From a checkpoint of a small mixture-of-experts model trained on Wikipedia: 51.7M parameters.
Below are experts of layer 4 (counted from 0) of a mixture-of-experts language model. Rows are named gate (a neuron's input weights, with its number), up (a neuron's input weights, with its number) and show model dimensions 0-191. Each number is 50 + 12 x the weight over its row's rms, rounded and kept within 0 to 99.
Before each expert's rows: "gets" lists some tokens that make up at least twice as much of what it gets as of all text. This comes from a sample of Wikipedia text that the model never trained on. Tokens count by the router's weight.

# expert 189
gets: " the", " two", " three", " new", " four", " former"
gate0:58 70 43 51 56 51 46 34 50 43 40 45 74 52 59 56 64 60 40 48 69 52 56 60 46 68 69 62 51 70 49 48 40 51 75 70 62 61 57 51 63 37 53 48 37 48 43 52 38 28 50 46 57 30 60 62 60 58 67 65 50 27 47 53 41 47 76 40 54 58 50 28 53 43 69 44 38 43 32 33 46 36 66 43 58 63 38 50 49 62 66 33 27 65 64 45 52 33 48 71 45 51 41 27 54 81 33 44 36 61 37 24 43 27 43 63 50 35 20 44 25 62 57 44 38 47 48 50 55 34 45 41 49 13 58 46 35 36 51 51 56 44 53 39 43 72 34 50 60 40 46 53 52 49 45 48 54 43 42 42 48 43 59 44 66 48 49 60 44 51 42 34 47 44 65 32 47 58 55 28 57 45 35 48 59 49 38 52 73 33 53 65
up0:41 47 67 78 40 55 46 40 61 50 22 53 26 42 53 50 51 65 33 52 53 61 41 50 67 66 73 33 40 49 33 62 50 38 62 29 62 29 23 39 29 50 56 50 60 51 44 43 43 33 55 56 32 69 47 61 49 47 70 59 28 45 55 51 60 31 64 61 49 47 37 43 52 55 50 52 62 57 51 36 44 38 61 48 49 41 32 70 51 37 65 41 57 56 47 13 55 50 61 34 58 48 54 44 37 60 62 60 47 43 57 34 61 31 49 51 61 64 66 55 40 38 63 42 61 78 51 52 41 42 42 51 60 37 51 22 43 25 68 38 47 53 62 27 42 70 62 36 33 51 52 48 49 48 54 67 23 62 46 42 57 43 60 60 53 58 42 49 42 69 31 64 51 49 57 40 48 65 54 35 31 54 52 69 59 50 55 56 58 49 54 58

# expert 88
gets: "t", " T", "it", " not", " t", "-t"
gate0:73 50 50 52 61 44 40 41 51 41 48 41 45 48 63 58 49 36 51 32 58 47 29 74 47 51 59 41 45 36 44 51 45 52 46 49 63 54 41 49 43 64 37 56 47 54 53 47 33 59 79 43 63 49 44 37 53 38 38 47 63 49 47 48 57 63 50 28 48 72 51 63 25 62 43 23 41 40 58 50 32 36 42 11 35 30 62 52 37 55 45 69 46 27 72 46 52 57 49 58 71 33 34 59 47 53 39 65 56 38 46 49 54 50 70 41 56 51 39 52 40 47 54 71 49 29 57 53 26 39 56 27 70 54 57 49 53 42 45 34 51 45 70 58 46 38 67 52 38 39 69 58 40 47 41 60 33 27 52 42 55 59 52 52 35 26 60 41 52 37 71 34 62 68 45 51 37 69 64 62 43 50 58 67 54 46 50 77 56 55 20 50
up0:48 58 25 49 32 50 63 58 45 48 70 43 66 45 40 61 43 43 63 51 36 57 67 23 54 59 32 67 62 50 71 52 39 56 51 64 48 53 49 48 59 44 46 35 63 37 40 53 61 55 47 48 35 47 25 65 51 53 47 47 61 56 41 51 55 63 38 32 45 52 52 42 50 27 50 59 59 61 72 44 57 37 57 84 42 60 51 51 61 51 57 28 56 62 44 67 46 44 56 41 22 61 48 51 60 45 57 37 41 51 53 51 43 48 33 53 35 50 40 59 43 70 61 47 40 69 45 61 64 52 54 74 30 59 38 34 53 66 37 70 56 60 34 40 67 55 50 54 65 58 26 49 49 41 45 32 58 58 40 65 65 67 54 73 55 48 26 63 44 57 29 63 30 53 37 56 43 31 44 28 55 51 32 23 60 47 56 24 43 38 63 68

# expert 25
gets: " first", " one", " only", " this", " same", " second"
gate0:49 39 45 43 32 66 35 61 66 44 59 58 37 49 68 80 55 50 67 60 52 49 46 49 53 60 45 39 46 42 40 65 35 80 47 76 50 33 42 68 30 35 38 48 41 37 35 51 51 48 53 40 25 32 45 34 60 49 52 43 32 51 78 33 51 47 41 54 45 56 46 44 58 42 58 52 71 59 43 31 42 58 58 69 67 26 56 38 50 35 55 31 47 43 30 45 42 49 64 54 45 41 53 52 41 47 57 48 55 53 37 56 26 63 38 43 40 66 49 58 43 54 29 45 30 62 23 69 36 48 11 46 55 50 55 38 73 61 44 46 50 54 50 41 46 45 61 57 43 49 43 34 48 61 36 40 49 54 70 54 63 36 32 48 45 28 28 53 51 26 57 68 37 42 32 65 39 49 59 40 48 43 62 49 52 52 38 53 40 57 34 45
up0:50 41 58 51 74 32 62 32 38 63 41 33 37 48 25 35 59 66 42 59 57 43 54 55 24 55 63 41 42 65 58 44 49 49 67 32 42 73 49 18 69 50 69 68 63 58 52 53 62 72 43 61 48 71 59 49 32 56 55 62 59 42 28 70 34 57 62 34 48 51 46 41 31 58 54 36 08 52 62 48 43 46 47 49 35 57 33 61 34 48 49 47 46 57 65 60 55 32 53 40 73 43 46 38 53 42 27 60 37 52 62 43 72 43 62 46 56 42 43 50 57 64 44 46 55 32 68 38 64 43 71 67 50 53 52 62 18 44 61 54 44 48 66 61 51 62 59 56 52 65 68 67 51 47 53 40 47 43 39 37 52 44 67 48 33 72 50 55 50 51 58 41 58 58 63 32 52 53 32 44 66 59 55 49 48 61 46 50 51 51 59 52

# expert 3
gets: "\n", "|---|---|---|---", " Image"
gate0:57 34 44 52 33 38 45 55 51 59 66 66 56 57 62 76 46 57 58 66 30 48 46 51 50 20 46 54 49 59 58 58 49 46 40 73 40 33 48 41 63 50 36 58 42 50 52 45 54 61 39 25 48 31 56 48 69 53 58 58 62 73 32 52 55 56 54 48 54 25 68 28 51 57 54 38 60 43 53 52 73 43 42 38 50 46 47 49 47 60 44 50 41 52 46 50 72 51 69 44 27 40 53 38 41 66 42 51 46 60 27 39 47 31 31 67 51 60 43 31 50 49 40 40 56 37 46 60 51 50 51 46 85 65 51 38 44 38 47 38 83 51 46 73 47 58 61 51 42 34 53 71 40 64 37 46 53 29 41 42 52 37 55 44 50 52 38 67 56 61 68 65 57 53 48 66 23 58 28 83 37 55 57 39 55 61 38 41 58 72 60 55
up0:55 37 41 45 43 53 56 57 47 59 59 50 45 46 73 81 60 70 41 60 48 47 55 55 41 47 43 49 46 57 42 72 45 47 44 41 55 39 55 42 87 61 35 50 43 58 48 52 52 59 61 40 48 47 35 38 51 44 63 49 13 44 56 56 42 71 38 59 51 37 59 21 95 64 52 50 51 56 34 52 74 57 39 61 53 49 62 63 58 58 44 59 60 35 48 68 60 62 64 26 44 55 55 56 47 45 57 39 62 66 29 54 53 45 45 57 71 50 53 44 49 38 50 49 58 49 56 51 51 83 62 66 56 55 42 49 58 47 54 30 53 63 51 52 52 54 49 44 40 38 52 55 47 64 53 55 84 46 42 59 46 48 70 40 47 57 24 58 60 47 64 68 53 67 58 46 18 59 61 65 35 60 66 51 69 76 51 53 63 54 54 72

# expert 137
gets: "\n", "\n ", "\n   ", "\n     ", "\n           ", "\n       "
gate0:66 46 23 54 73 46 51 36 58 54 41 67 45 46 63 56 69 54 52 31 50 52 54 56 36 59 40 47 61 36 52 58 60 33 58 32 50 65 46 42 42 51 78 33 38 57 53 44 61 51 45 50 61 36 54 35 56 54 32 51 66 54 60 57 47 40 48 39 63 60 52 64 42 56 23 36 57 41 51 60 25 50 55 42 35 19 69 66 53 47 27 52 51 74 62 32 71 54 42 67 65 43 42 65 87 43 48 56 62 42 45 51 48 30 61 49 68 56 56 47 41 49 53 58 40 45 50 47 76 42 47 28 61 65 68 55 34 38 50 67 33 43 41 72 49 43 51 43 44 49 45 50 50 55 55 72 56 24 52 78 50 47 49 35 38 51 53 47 59 44 68 43 43 54 37 59 64 57 53 78 59 40 60 36 40 55 46 46 50 51 74 61
up0:51 57 17 36 63 35 47 61 48 53 49 79 44 48 47 34 64 46 50 46 51 17 52 56 18 66 51 51 56 37 54 56 58 39 67 51 58 53 49 45 42 53 53 37 51 70 56 36 81 63 55 56 41 60 41 34 56 47 35 54 56 49 52 72 45 53 56 56 63 52 50 74 65 48 27 26 48 35 52 56 55 61 53 46 28 22 48 54 71 43 12 48 53 41 58 55 62 55 50 54 60 52 47 76 93 35 49 47 68 43 37 71 56 42 54 43 61 60 56 55 55 50 56 49 54 43 53 45 64 43 52 46 68 60 47 73 41 39 53 54 36 42 67 57 53 63 52 58 41 44 49 44 52 34 49 68 33 40 46 47 53 58 56 57 32 66 54 64 45 42 57 39 46 41 49 37 75 60 68 46 43 46 49 38 39 46 57 46 48 60 36 66